config.toml
n_layer = 13
d_model = 320
n_experts = 12
experts_per_token = 2
d_expert = 96
d_shared_expert = 0
activation = "swiglu"
moe_layers = [0, 1, 2, 3, 4, 5, 6, 7, 8, 9, 10, 11, 12]
router_score = "softmax"
normalize_top_k = true
routed_scale = 1.0
balance_loss = 0.00538
balance_bias = false
router_z_loss = 0.0001
init_std_router = 0.0143
lr_router = 0.0005
vocab_size = 16384
norm = "layernorm"
norm_eps = 1e-06
tie_embeddings = false
optimizer = "soap_variant"
lr = 0.00461
beta1 = 0.95
beta2 = 0.99
grad_clip = 1.0
batch_tokens = [32768, 65536, 131072]
seq_len = 1024
train_tokens = 254600000
steps = 3420
dataset = "wikipedia_en"
Below are experts of layer 3 (counted from 0) of a mixture-of-experts language model. Rows are named router (the router's row for the expert), gate (a neuron's input weights, with its number), up (a neuron's input weights, with its number) and show model dimensions 160-239. Each number is 128 + 32 x the weight over its row's rms, rounded and kept within 0 to 255. Numbers have three digits each.
After each expert's rows: "comes after" lists some tokens at least twice as common just before its tokens as in all text. This comes from a sample of Wikipedia text that the model never trained on. Tokens count by the router's weight.

# expert 7
router:106106097127123109150093136129158121165199120111111141131102137134101140156114086170130181091172132150132167139133093152095126147128114174125117072084128129113171119134115153117139161136128120126165221106097150124156163121143139190163132098
gate0:178142101159115101140127104113137103160142093110080139155074102129155163176171147182117129064092114079084106067081192077136179099146063082127127144148172141118133162208151113104142121101152191139149129097109160172110085134092141094046118170
up0:205109145111162168076111101126132137160122157161137131137139158187180073131133141123126151119112137191171100151135124172137126178177172178155112133125078147174126108088093138127156183119185106120112193105134126136106153131133105176114146103
gate1:161146099124159178154119065138161116117168067083140144088137130108115132111104106133126127096067113144205152143146154129177118128106106089109135105140094203148155140183109130129057105131167123139102141199102123094122080108182043139184118176
up1:146116154117143060142116119078136141143106130142167089115141115080152134096143122205082056124122059126165115054034174089118124072147107114112107181142139099132101043150174157061148071137174143096127102164092145191164180141097193161110126112
gate2:169147127100171091129216122110112120106131063113102118154085141179090119179175109117079155179115141124155125150100119169166118136157139138182119136157100105159110181125129133152095122115200167093092096122121133093044098155183102139179134100
up2:146130098111091111133143118128126148105164046098047126150162089146169111161135151108146165106191196116138141136091126140162132126160135116113128177119166164195094156102191158104107156087178163132112187140066146042111057151122088101215102108
gate3:156123111106093140106092131135089165177184108173123165122120131037223156103158136100175155120157125082072162122116129128145153097126085091087132128154114149153112078149140128056122116149133135083143084123156147103123161135172144145126111149
up3:135125111192108128147156129099170164176093106126129108117102168150127158137153061169132106126124140193173111088169119123148124182123166158182122055127147153144135137129159142158122125171122121057095132160180109178152125109116123144165140102
gate4:091134126092144114154168125121160167110163127139134163128114164165147120081130129123122114092136118135107103087103100079151125091114160066145163127145103134133132096126124144107117123148204100176192096114146039127182113157134148129150117121
up4:112174130193109121110143064093121115132155096167119220097134178083067094142140125173098108123155162129153186089114085216116128093112124125148128142136091127106096160126111158126120117049152118097168180115140140155141103099122104121113073121
gate5:159136103054122168104190120126113122143171158127142085136110108146110116116084119120133194144172109090141140147158086112098151141135146134128175187155171134141060104083149114074120186166131150115081060112115167094136129116168168106207188141
up5:128074082122129129144128134157146108169124147147136112145127177134100104128057132169152133135114112088135118154122059144123148135163144094133111175192113122125123146126155101083159125172080151087150126174110171124184102168169139102133153179
gate6:157180096150122167121110161136143140139106131138146131102082129164108146145062138098140177147107094095131163089080126163123084109134084146134108062071130102117097116072157146138185117121139089155117139111143137118192082118146112155159145134
up6:135151106135074159197047133180135114098141112137112169136116154104076156154099160141136106148115163129079095126071094106150123129125141105115167138113136047169146145087099144158137149140100151178154140173118123110145078206135121051146130114
gate7:132119101160122180153150113116152155165077161180070108142091104130129085134127111108156120087131121202092126070095046106117109189183140060169100116164165139148103111169126142149117103120093133140179149140096152071107156105116165099107091106
up7:141153149135104149194115175086171108103152152107135137104110125116126179156122121204164155133088098143154152150094159190134176112144143134104081153107093059156175193122096159158155089118159178093143105111072106028089105141184163084162084096
gate8:112153132118095200089154120117133097175103204156131120074097173128137144100136161144149076113147136157122099183109102076103136111189164101178104141092104048093194126086152129106133174110123082129098110178143166140135124132081152147143178110
up8:165187147104113098123116123165093145109176150153116145106097159093121110107078136105171100157115076180105127090109112172147140122112105146112120103143143147165164084168164149084113134076138105143145066169065186077106169128119166094134150155
gate9:078127105123125133111156134118170171097103122121094094170116182165119144102120156152148119112169186150113118101127101051148047165165130114038115150151111099123186120153124117085104123055214112128138153137164084112206088100131119121101150118
up9:110102112087120197206119134106108120130136118120137161098124113088123147043079150123128144100134147164135089135135167156123115129123135103162107084120152115094093089148148151056101139086158140067158137134146124150108151158112138145222128127
gate10:160106134149111147170065113117146122088131153122107119149126102134095157179147179134139110135146097170153132131131166148149131053094124116159079113143133127165084159143105128110141163164106165086162088155151099168141115148155177177106151078
up10:140158199124119128176108073131112124090134103141139124137141106117144182150177153183088095183116122161169024167101104109161096127104120107130119163123138128116112143116142141131183093118155144097126107106152100089126150087142107171088181156
gate11:194137124143156122115180099156145115101124081169148140094093174210135117157157186150110127125096182042158080095136173148123157078073029141158102154113080111172105078096165047140105156134135099108139173182110174133136084147176159194179116136
up11:143162109099131147154079122106140134152164103129108160093183047097128143105100120101140179209127123160121099174128102188090137123112113138092132111153145150157159191149107132069143100134114106116080113091151156084161116119149160128136147070
gate12:115130164073100098177086146163118130112114139169123141125100157123137105105135124041161083156121103180211116162177103096146194069175144082116155201155124111069100075136127097066132110147154146119120065103202068137112177188176153126068123113
up12:103139155166157108101088141093171081133128164175156124173101132117134112133102104154122130181091093122067070108131115153122125166072123110179107126145113085103180163139117130130143157169181094150151153147132134174116085147141115161127113129
comes after: " the", " |", ":", "-", " of", " ("

# expert 9
router:060102094164117133119144125050161099136148159119177111167074183124083109146108078115140170118168104112139152149109128143053117173098118217137109139095143092176113165087094134112070169127180141152127157079104197146107129126119129187177129098
gate9:183098124131079110127163142118076130111047104167088111117144208103174136072077088144077133137114131169126146141144126090167159126107151147086141093124143158135152115132077135156113108185124112166106147144113095196056136139113142156144149121
up9:108159097119113188146141131161137167127164130127089127152111172155094140123100116114117073044076130150121143145087149126095140197133101087078178162192148145137100126142117143171155089154154095120151171115115171119126036110120061088117124110
gate10:121132151064119086075059133164061099147211131095110139135136113099145175105137127103134099094102133133110126186118148115128219125109131146145157113163063090141090177097123089145133132174148115140080152084117129141116077139129120140152101139
up10:124112158131097096143115115124138190164098169133177181141164132151131063146167119127099181049112147107154137124138183066112125130096129113136085156080139120152142115139115100151112105069088120135078158157141111122089086089159137139093100115
gate11:190112126086125114135082099127096119104098172100093101068148156105135110124088114130101167076149128164173112125110109118164148157138096124101084160175115141110123117114160146111177113106191164112126130130119069114101126152127144136178140069
up11:104144145131146120120179157137184151120124178103147111115108035149123097127155202111110170108154156145135106150136151062120092076130116113148005145107082107114167098122115126119135136118146212094106125143061140151114120045179127186146090130
gate12:105108171117155146100133078077088089148106137127125174128164103161086123126134118070174151083113086151124145084099172145070152158176152119129078106139114105134150115215179105131070153097129183159127150120159144082159073102140098197146174090
up12:169089116106140071115100129140123102122118111087143120123197117120171122111160103115187077128095096108071099096071131100097116153113082135105125106128151101131141104152191165144053139124135162153161143117156153117092157205147116207157162098
gate13:103142100149123135137115149061210122144103114101137123108179135206130114167118098180119123144127175139057105037106154124134200154104081121136077160126113110096172102144141150103172140175101125093089115125099101150139049097138110157205115134
up13:155217129102125069156120153141155140134206117099139084162130085094129082099116127174120194131155176128177126149132087128120146158183083103086100092152111144149121147181058106113093122129147094149174183094124147105112138121168167119146148109
gate14:116152065180106086125180093056167107144108126090155082182103107140117087184134141102156103077121128157095131126108139159106113102120111155070096097135143113119147080161135093121202142080094101143124090096120123119142116169091111098149113143
up14:117117059138085142125190130110143172094173144130109106174088104118151083154213128166162142097163051086107156085131133114103120129126143122142087102156123149127154119090145095148101143102086076108142136133160109151105156063124142109092162111
gate15:104091121130165149173120136168096120125139107139134118152107109131130146180120100094141157137094151162080094122071203108114065144126068149121155184176114113131113118118112139107131124099171129121185158128098124124136171063109097111048147116
up15:115117184106146203170134119155140119138097147092076097078151121184154111120140124185163152120145161132158113111137172123155124109120106103168125118141153124164153124149130159129067113123172144086133106084185117112117160094148159084120121134
gate16:121069141137083117144111110132120100082065162093121138105117074107109107102138112145156162153076093122149127164115117095128148121094139144115139111094181109107081114115137128140140144106103140109106117169191156094197157105128106097153104096
up16:188162174107122143135165034142147183093126180146064146122143112126196121142060118127127144136137134099121065127154149139097176153094129181147098126047147130146087107126101065078112101097101197113111175180170164134162152099122129109147105106
gate17:099139155153171097178160149106209158134074081146166151106110129124090105118119176201116147113145092137153131071174163050107119227150168112219115138170145086152100140085109130104103144129089123101120131055106144139117175077137082137123129183
up17:144157124102145083104166146113105122079135183190118172145132176158129091105144162104106097168125131155168074114113093153133097037124071124041093104123134115151121134072125186114115177127153148133126097135076154083068127129119126113074140125
gate18:172146110129155122139126133050136130126151104183123142160085124150076117131116110179142138192106090143150173115124136060047112144198113163198079115105109105105164220150133117136122146128118106137088130104078185146100148110057175146155136123
up18:119178163119161104134165086054171105138125082103095105155164131129130130146164166124144109099092165123103170136178200139128134128147135154122195087103139204120059109117183080167099094141121079143101125158106119083110110084100116121150161121
gate19:118061116139129165112143079166140166143129095113114099134166159175135125118112104107161114085034093139132175138085160117137144139121149143142166156165142138102103154088060126185051182145144179097115163046118170163153168123109132200086097100
up19:125128138134084102110117110152115119144113164138166159124101145148067104189138090193121150057183112172151102104186076083114130053121117134097151141067171098145078107138185127100115075086076092147147109144178099105113129115207111101172135126
gate20:079108146138111112116133158157128078170116136095102138166142172049102147105157160170108138171107125100136142127118107173126138133152122126143104127124144153144127122077171060151150113114080117127131129159102146134122068171050203116141131095
up20:073135116109101135144174130156143082119166147082145148145074208183074145107162136135160074132083161193132131100102143110159145157129144189152132160060123127149155175146088129127083099082115155139169064163155159144091117104106186139120054137
gate21:074129110177158124157171090105109103106202125165175075135097158194114112100134082145087103126136106093122139141127095111095108103144121175171128092177179126156061105092119130156091124121191143133129111097112096098153105131118154191140137120
up21:123083120109136193114159138141123158151102155146153146097156162156180130089120157122182088077205125107114055109147163164102082120183139118059191159124115149113144120168135131122077089104142192115108083152168132084139171101168109144177131107
comes after: " ", "2", "1", "–", "3", " /"

# expert 5
router:113090100173114122130151134075147104163198123105107108136104123135091079166115118155144147123140090118175157161128096114065081127086090163097090134082177079148145102112174100077115209136129118163137134087110133154103134124101147180150195075
gate9:093067147099157107101147130052194167147158141134103109085150095170174135133181150097126137147145106138075160138150119122126130162164183137134165084155174120165097186090163119117121092094137081049128172191114080134157199101125064126150140146
up9:075085144156128119132141121184138134123127182137137145219132085139145113150083102140094094101097194146094125177150143127169094084118107104156093145112168120115125135084047111100116127148043144125104156196132091169099186132238133087113141124
gate10:146133106120106117143131091089121142157142074125149212163134125073069116134148140164158126094121176154139163080077122076138160151212078157126123121137128114135153119126184152183174108131198113159127116149125161121108065132123154142167164134
up10:071109113123134073147112112200110161146109100094127163170126144114111139076173132082137152126146160075174160204147161166098081074134152142110139119156122131132137140066111183129216128126113192128102085123157110160122114152076106105146180055
gate11:087150100107120138110113141110213160127143117099091181125093109117066148093192117155104137134110145136099119166174107117088140173178121147144088158176172140166153115135150140138138157108131180084064112127108141102127165138085090169068136106
up11:101105084079065123122137186114121132138128132133128148083113076131093111163092146152119161121174126122087124177083115149094103177154083118145128116165097112115174090164083125159115113131167091115115158152089090142151173148098147100103140068
gate12:145096099128108040162103088142127128156108114106143131143097158132158178132123141171132117075141100102136151165140094069106138138095053140121116130145145110156163081072127118143072117066118152102101145097077120126049107068101177067114189136
up12:091143138135123101129089107147183109111108151098126089115076096111116126145160138100150120102128113112214140139161099087159174156069103156117148138129132157172178206117147108127152114090136097091111170117097150133107160153167162088091167104
gate13:118137146128079105109195114147147127124171117121125158160128158112122131053174160133108085179069199152173141143143108075119105092121138134116085091111208096169152168095103096133106131158143134089125179112146147128147091083122128175109127124
up13:106082108105169157158129103097076124127049099126094127130151154157117084125104156111132114181109172134106140107104118115126127149096092133102050122133125177086076141088111163142135110105190147147102175167064108121088111145110106124171117132
gate14:170105142158121096137151131043128150187170106139068108145144144192107099131165134114092095136147077108132089200151056153074085135111117154105142114092184085138122092184180163094102159165115152167123131150149114126085126116113129188175167123
up14:117106138105173128133116074176107128078132122168151160092160136105194171165106127112110124155121118199104170143135122123131167153186187122126185130129153138129120144191128197171121069118144162133141100125100094151113158163075183133084088089
gate15:106063178119174044143111121193184148159109153129168086148138093060077128135128120149105091169151135126123092132122171117144085146150156124131154117122098122145104133176134100111113119131184150182198143089178162109111110107120156155112135160
up15:126140085108105092112155165101077180159121175176067146151119086104097113149062132149090108070110123127132124169143116123094119170119138135090131122103095085140210141172127146156109118148160115067127125132150114153107112129078151042128196146
gate16:115130126140167117117125059132118141120152103138147120107115100191067116158145140160073117101097176103100141186104118166141100164114156173190131157136090100113167101139097122117113139122156143190096152132141174090093114167133195172134113122
up16:132099100114135097137198095134104190109131116200108143132133131152146131069126198129143072139091138140090145156101124118145136112149176167111160116130152098099164134134076202130088101108108117039101119163134244120156124171146157209108115125
gate17:141106150167125132149219144154138131126118159185123114179108215136112144217113163099141152105100072089171055134106169093071183135103110138201128193123139117142122141150141119182127175139089098132166141092117125156188159117127172160216143184
up17:165111114099156149087167109093136139146119101177096162113129148109193204188137179109126148124088129131180054134101134184118124122146126100231139177145104112119158113160106128142134187123072112092168151123113091107161125114064129135153156173
gate18:156075093089183128074147078098099112154103139182141151175105173109110143067078090091133112138183185097113088105107105128072080099131182122130129125193183130144130109058145132067095129174118159052103171130140137141139131174142156118098180111
up18:143147141140089123152086133178199125141099145093163147100133084130097111139123102161149112102126136150112139124160085121102143167088120108114138130144133143137172115194141036141085168099050104143157193113111100190134153081150121165178151071
gate19:151108145124067177184120089170143191095132142144124111105137198123134180135058165075115105174127158126117066173104132113116115125132159051124126119154148098141141122118069192125099096063146132127088150101113102114077162180123161116114157138
up19:088131092144130059168111128127093144128119105061121083093075144173059146149118165116126128150093127100136172156107124153151120105119137145122113110089172126133092102123178118087158137166171139191157161139171153124121068129097143184128120146
gate20:150098117176122103104111134068215126152149140121072109091161141111157128154112116147125171167150155077154084062139169148137128126181100078069142081123175132173111080132154077095066118133123142104185122100150156109112082151124100161151106081
up20:076101125117134172122126127121167173167087125133140156134115103095077133066110153132118097104088146179102173099121109129107119147159198101128132139173105093096178169072075168110119150149191153131099120137129156142102118057108143126037167094
gate21:143158157158139142086105122224093211149152120114144148157164145125163155066151106095131159127156160067110111117100061077107097119175097128136076110129192148230111088077135084098166171115132153118057110095110099136122115156149117116102136152
up21:100126084111122142116139129120104173134119133081124111122134107118184109072081109146103154125103101129071167133141137046167105132135150101111112139116136148122138138109102156182131090122086124166134048173159145135114093067150153137154113175
comes after: "\n", " |\n", ".\n\n", ".", ")\n", "\n\n"

# expert 8
router:115110086179156129114147171078181130126158140127101125155118165183087098139078088143097129120111150158163167160113063109101123182118112153112077094103118145128148163101120135093115197181136109152163153099158140152144188096134102179160098100
gate9:115138131041116187110150105094171124180150140182161138108170091167070168111135125133177099116097158128130191162132191070129172126099141081113154142129131096066124135141173114142135173162150054143111169095123122067120132159136144084158127141
up9:121119107142091105120100111130149127151093138123152165175126169137179107124133087075077194101085120122156198058109127144163123169128107198153153084127109136118154120099173157060172150174078108106164087165143163124154133153141112178126108112
gate10:114102114168041094127143144116119170150131133174186148111104099137112089117138063122087109155060141151136107100106121187053136133068135084095162090085070055097124198155112202114094072169145170157179095091083055093045138091081117163142111142
up10:083077136109115135136078137120161115125150143116173154125103128087152112094127057103119182147085060121136052139081134099126119146127161117135102087099081060124114138134048101115129093099161129123135069124105097083101106109147116113072143164
gate11:170083125125116095104159172184084192123181175134172140118155209091097117125076098126088133092156160138128145157099136115156106144080092061128136154167107179155141134077144106172081116152084166143179133146144128097142095151103149138070134076
up11:188129100120169120139128137126117160112150132103130091162100151160127163180142107185122120109128087168128061106101082147170075133138097081144144071075191140179138099086164137137171126159155117167113124119084118131092118076097126088145119123
gate12:105112176181157144168135149102090172132123110170143108154108150080098152133144139078110153097232133109070110129118141124122151106094165144132151145130089158130098139116133156081137114072099076204098093176148168188098070124090112127099114161
up12:132119125061158119136171175106027179132112134150121162123177157119106148074133167057119089139134209085144107195133082064147163129104172126147142130104163113117123182130184136108164137125099063177094112121052132090194127141089146128159147184
gate13:151146162169131152146140196140074124174064066107123111110172138143135122156056057211073156118177106137112147152151111148083120066080125116133137161138115143119105131175128126170105120134092154123156132116138111116145155099126138167124112183
up13:211128150125135176118066092091094196059134138137175111121111157170096090081157071128140121101080169126132114164196170125124147146140060133146110120120095142111219149115052165131142097160115152039165151141087131126170119132123177187134076142
gate14:108150140154122174119174105116099127080133080194126162098124134150142110152143094076103169101148114059155102073145169166184157160142116079155068141092138057136122134121129097150142186090148193184114093101172123160135102131196119132106090118
up14:117126126171141146171117141144172131112145086185125166091150172206127124119150150121101125134196124121169118108093075109219203141107089141100076159129136107125142074170100132183124155145092157151094105080132130145143139101174088183076120031
gate15:115119102163137164110087121065146147105143142152156131117131145078163121084178092109096164160084092160116099153095153160173195107111122115098108119155134032104146130102139120104187163093160079108142113140164140169093128159044093131131132143
up15:164162097163102119185134068061178171163114110135106113150127156134086154116191164081133092110189103137117114156113064134192168136193173135128116199128165189080139146101106168114143206084124170107113130141149139113175124108158153123131139131
gate16:140092053081148084160146132128111108154141082111150146155114125116112153132125113109068096102084151182216076100108129207144121058140143134144123131141065156140067132168124106113152074148104132142135114170158148121151111167159077107147129104
up16:159103117186131127136165118105168146154184095145088103196113133099190177122101139117142077141115074129201134117140092199150136095117092178124125106098096128147129120130107092127148089125112126078144069129112132091138155110048124082118149106
gate17:120154120155152150128111124126192059142157100133096149073087093205115144159131182109111105125131137143177119084109148167142149184122121134130098130138149100192175156141177164125133131166126113127158151147097117184162121118039136114078104078
up17:117088119198097164122145109128103134132104112177121113182163176103116122140148116103086128083067131135080130169130163131098097143110152161095083113094125139141073136160168129057124129140128160143150116109176154157101105145167121114113112099
gate18:109083091133146198129135131136149123129125129065126159129126109074139144133131125105135112133151121123137158123133199097134108160152147164084187115107154105145150095164160217155228151154147154092141158108080128121077137114094143175152079124
up18:151155143162136188153178133144151128101109162155127156123091136120070143128127132124137058140120121120155134129075169144156124102187137214124134114117093112123063122142156149060170123124164120126109151149165140129189132150078082204088119103
gate19:162114134163106132138200144145141126119132167159127169153083129118113148129127147147113119133122080122147100099125153185130117134166100171089106131074102142149198080105091056109113124088114186119108163161150128151149204160129145132050191162
up19:122109161075148141125086134151132101131145153141128118120159137140197148105165113109158198113102139096121138095130125072143117070075125143114163063079186142071031187108092175144147185085122116165121108158170057117098115124140133105163080109
gate20:140132140088130103112145200093129155135131118188119083109149203124119150118124155173075061153113086178098138045147084102143149134136098120172140120175108144133122143037098104141167134138168120067119148103120124089136168083158134088131168184
up20:162156111150134161191154131096177151102086157160128079131153075151099018155072142153164114094077143155115117092137101093123151124130129085094104064119147065178112119144057145118135135117171151078127138176154082182083083110173153164195126110
gate21:071166069137154103157066140172150163200074095096079132180142126145108120122107173104078114081117099159084110193106109172114102146084109141159133111100141147073109113131115083157099176171100143133088133163107096144090111130136062153206158125
up21:115121090133102110185086169133201103136173166107123140106167157165093153107181139128099177066165110163113128166094146125124096176145140060148131165214133084150145111185084104050134127140166149080116129122137089101125107123128108169135152098
comes after: " |", " |\n", "|", ";", "4", "5"

# expert 4
router:092109067171129115114152144063145153152154175153165113143114157125084097156113099203113162115113138120122125131156118135093108192099104146138093125099123095133121138088163136113119145107118075124171168101136169155132096125153105157135140132
gate9:083160151111116112144173117100143173177116078111152133072126162138170086118120165096080214135082139158173180148122092136125129106083131222123134128113158161113079121116158101107107082131139016173146095091093116135117135133159139143144163113
up9:134120098117098146162096152107138119147173146158087127133101123123084162123186071218192124134168126148105130106128149100111128162093104106111103178219132177131123143126177106117099204152086164182119116156142181153143167147124109143148084156
gate10:114108171126173126140092127120115107130127130119112129134134138140163164118187081103107190092088100203114178192118104099130195125155057099139098175139045147082083162153104059117097166116143115127146149161116151126112100155128166138140132170
up10:158112145124131136098086138116087140129129070069166100107197143102098086128140157168087171168188115110147137173141145148114147106116096121094132125022116127134197093113100110130190124165114141146104103168073143132189116055110118124112132109
gate11:046144112178122160191138107121156187101141138121082065107080090143162131167139117215110103090043109073062145124117141095103147125100129153158175105103158101139135145126119142094179152148115125176116084083173105167163111117119095128111147148
up11:155151147142142118117126105128123139113148102079114141132150150087098165137100118125106148098104140239135096143126123150188129100128126147207179172064176115113137129133162063084156118130085097148185137136148073116140099116141173107100097115
gate12:062107115123158070148156181119131136176186144115097136111073106132128105128142098141215123101065166121104134193197143102084178135143210127138047101106128100165110139135088157097083142100158127117143152117152207104089120132111183180155100176
up12:149131113132172115040160192107153112136117195129101138110108107157118163196151143113120125122103117090123162116132099080086139087131173134183144192090162105122161139126117181117088118060112107104136162132165119157126121124128137197081152145
gate13:128115123107109149139164100173131107150088216099135184133171109128086130138141137128156119170161111127097113097142136102134104080153132147127078142171160139156154086184135167131099139135084146131139136158124139085113126058125122141150189106
up13:126144109156131095060168110189157082150162161127078093086146164160097117087107125108154120104135137121102153194112160147063055150117152124134118174120122087151118071171131142111134096143149093152076117098097172114138115149162094051102139093
gate14:123130121114093155098100103127067120133107098167087222141146157178176109193179098173153098119159145120109132109135116101088121127102150135094123176069174117148114119127067077170120127107136098160093117079114120134140112122133124058148086209
up14:132127087102079094133138103057135129088129113083150151198128131153100112128193119211039109138124139149051156180131180161090117056118096181129119083122152143167110184122101129125164158136155116128161132174154138142156176150137138116131139144
gate15:110146137213117138130127152114138145172122106128153131145176142163111089074166143108113117106066193166131087046077167106093146137142148127121076113160154203107127116105117118106106102166105062074069072173147153154076103127172170161089117150
up15:080117147133163102126180131126139123174094115116157120155160140095175115114160106179208147161102163158129138147115114145091196077116149099151154137108153166110108183114102111218146117168211141112143106106196150112143142129148128163181065132
gate16:192088089226077101101117078153126046076154115102135125133116129170118172149173148170090117095128181124103094122116167167133136171140196136183110145128125136144112170101175128121162123136126128078154117070120162170089115131134160147076147105
up16:113112136130125093188150106156140120154120102156100101149150113102165165167145116163093171162133146105113132121081068080093121153188083161107168120105097094119145138137102101111130163110152127136101139182132109151153138090172158127185132179
gate17:148089108139127102142113108126121161066147146128125148109091139092105126139107171154139099124136153075185115115110128120198157132075126065120147121177079194131138120157124155095148094140111160155104135134124157214175123126073101147150116124
up17:141114124204141106102182142106140087154094127109127127159132184152151117108165144130144097136151154119121141125151150130129166106201173122114159169103106114096096143084137105159146116111131081061130156072136118109126176130151207070104085099
gate18:145144107187143136078124130181090165137107153079166098118131110093189175128113062134134172150148122125127152115159148100153133137079187108105144166074084057074138152152050073099119133113110127181057148122099122101141133088171093105133079175
up18:156138139132097149085156107171186099077104101114121149106117183152118171114125118128132152147113209116133132112157182079106153159145159155126165238118078124184095147191177068097123086110093174117062159106116084097125126126074149109153125162
gate19:085142074157120098095120088118090156117157166126174106166127127127095091193158130124165106171127139054129163154159187085158131112135127114156145102142175102203155157074168192121094127134177101108191106132120166184104131142110156070082139116
up19:108146110140102079097118164094143159144083120141126091104103093164121136173131101118110160133120106123132179175168129077137110125118133164161171123113140092128185105126166171118141133096193169121188128124087128173158198134182162138152159130
gate20:182101167137142079144154153141181133094092137103128170087140147111074136091115083116114129115130132152098113185088079177116125110128138113141205163156074141160122104141104174144165147113152124070187149106141121101118117145157089142100105139
up20:128075143138124110177147142117126088138127183101114021094152107105125114139139058115116088133153141097107161129118133088085119169134122118147127097072081105152117146120064141100153137122178121090168117086165156117108190157116085146147139078
gate21:149111113123149171108105082099168140160079161174187072161108093157112067156093137135171134118137157139107241089151100114131162145139122148162184123143082154113118110102209084168104199102071101150102095112134091159122173112104166112117135089
up21:101197140133149115146118137096164146146119098125101176153152123129120076090082157176160146109091121089123121116096139122136198112091123094041069059110174116108118102141135076171121121169119112130133110092105141132138117175154081102099096157
comes after: " ", "1", "9", "0", "2", "–"

# expert 6
router:091100111139150108084177133106134136146173106153084079115134183092142074158128072128099157063090141160132127140104081144106130146111167137119075079130105137162104180099137120078111191148127047099124200086116102121151169128122121130179109138
gate9:115129115122104153102122172100097141130155101148108123063150128170145063105088099115111100120106147174099143139095128148132137178100117178168128116112129072156178140113122112089036094062106118147162136122105118129144088176096121130122168052
up9:074112126085123116157131114099132108089143146108185118119124144109109097162133145142103171141086141119181102131111150075168102143105095128069131137153112179126162134139097155130115139110130143140108128106143131111145088111055042073187079107
gate10:069111127164118054138187107142147105082130168103114081163120091153154179095136121165117109094099177101167111150114108115111176106120057138127191121092142106202144125155154131119114134106129118120064136176114102078073158180104111153150106159
up10:113149117107157155129135095098114148156098111155169132152134177131168112127137138145172111135123120076104184103116126120190137061149128118124123177091158151110092139151106152120198161136122178123150080164085152105104126110023122150137129096
gate11:065153117186145145101186138101116105153109131115142121046152162142102112196145126172121186115102178153168126113110086115115100139147141177140240132067073112174162129151142144148118150117137157093122111127085121191072151146083123158159087138
up11:123144112122126145168134202065128117133098101173185191137144125127132146166104114127158096098133138166120154139173152126130134151127118142098177143086130075046139180113127111163128132100133080093145156104119120068138170114163180102103095116
gate12:137123103119094117168183090103140141106086093074114094089147147149135147133071139182119131148125121193119104110154130099156091068178069128149131090105124194197172134108204071131109092109144172110141128115067123187135134126109133121131149057
up12:095110174097114146123120127138125105110170154214067076168136098054175140190090148160073098156096171123091135094124138113153140124135135077081083165110145151103134103137060145162130095158121097184094150143113105174127118110124100089125101199
gate13:144109106135164138138163137090107160126180075143130086133141164168138112121107130083117126154100139128195171125085113085205101129183120144109136129064152143116099122117111124082063167171079132087106205168095101180173148156169124133171122118
up13:041133065098096140146155136125114160100122161085154162085161096111132139153125154090162094101106121093093175136085132085118133090136131161098170175175143150120144094056168097133138056145128095061169118132181142094145087133153169126129074058
gate14:115154099102090189126129122114106130157128195180103132101135124094071217179145145142061131132085081115164145113089090182107099143112112101197120138142145094158151120116107065108167114137138104091189084159162096124144209112127108103110145134
up14:095126088110138144177123128131124165117133143132142108128154140153175118079121092100173114117109237059194130104178114148121189146081109125127183171066149099109141107150132168108085104118137103123062134152107121114091073130102162144121127097
gate15:108101125146146101188134095182133168143115137118123164117174164130146142147126148122181110132165097124125061164156146101132154118067125153118110179104115145098130094135147138120104203084077196149139088163061160181104073042184190111137165185
up15:103116083214157076110099117133112205088055102134132170100180168134150147179141141149109086102085129089118120111163109116159112105102100150160136113164148119144085091128159100138146129149126132097147113170128102146150155176085090179175109187
gate16:121141157141104155100132161153173129081147119124120079106156173080081138123149092080145140102166091157179125135103083131114159126089144095112194117111137159116099107129151150121134151142115123204129155088139127157092089130165104134087164200
up16:093133120119128163167095120143204180113137105075201125160178123170143107092175199059171170076155089115143123131120147116104133130089093113146127099091122120114068174144117113165129120096181123135104090128125131149160114107126155129186066125
gate17:115146078165101199167105130116178141144118165091121173150121148160120154089150113127122109168154144128113136177177102110161085161074160119129089095158151124111047136123111097117167174098122078092170146154149136125125131116130165199096095111
up17:200102115117152132138143199149085092100192188140142092126093122120173076094118127115062119148108093132132089148047095126171159181111048175112140159123103108152122090144152161150168163131099159107115141112054134115101122148140160125102083162
gate18:145096142163110106117162107114076120114096170140183149127187129086119073097106130119182143174110086088138128160160154184167168084126086137110149162077076092109141150097154191143149160101154106163162139081121136135088111101115065090101153158
up18:112161133176094100096160167138139080148134120122133096127139161183073103113159122141105150182126199196183123197135142172118108123178143145203084161089129159167111144142104122161097138109125157159117154117103172145063116085176132109133111141
gate19:092175113043143065111141115104099142200089113134106078079129157171104097138112135156125125140112169115130125161171104183144171071131188125196129130090158075160085140171164167095131149112113126158106130056063136159102135126120131165145126109
up19:134121129142167123146110117154124138077141144176141109158120151094110130108154134168163137157159049135144164099163164136149106178122136058059124135045117118096082169138133146129082135160106127119119151146116155136141140124135169141115121102
gate20:164158109156145097159121076202139157187144120081120164119130133097125138134096127103127122138172158141167135128160118140201097160098154097136108126120132159138111159138101141127145183164089156134139170126158143188109169147105191168037133087
up20:105102162063080132164111150138084111086122168149155066116102144093150079140129141133172149133114184095161173158173101134069102067133106080129164144083131080146067128137096116115181115078139159122119156139085184099122124131140207137046140121
gate21:136114070147131053121124086134127088127160148203102155062160112137097135061123088101137118154141082136111134133144122146130168138124085056177132115093137215036099163158098107102103102144176153182137206101098091150103118122158186158159123093
up21:122102153131077151075078133118108147148128186097125128194092102116140100077099154151092115115114188126078098116090112113133137147141131117120105121217123080106147073092174091071156153119101151177122109133137124193121113098056133089107139093
comes after: " the", "0", "8", "7", "5", "6"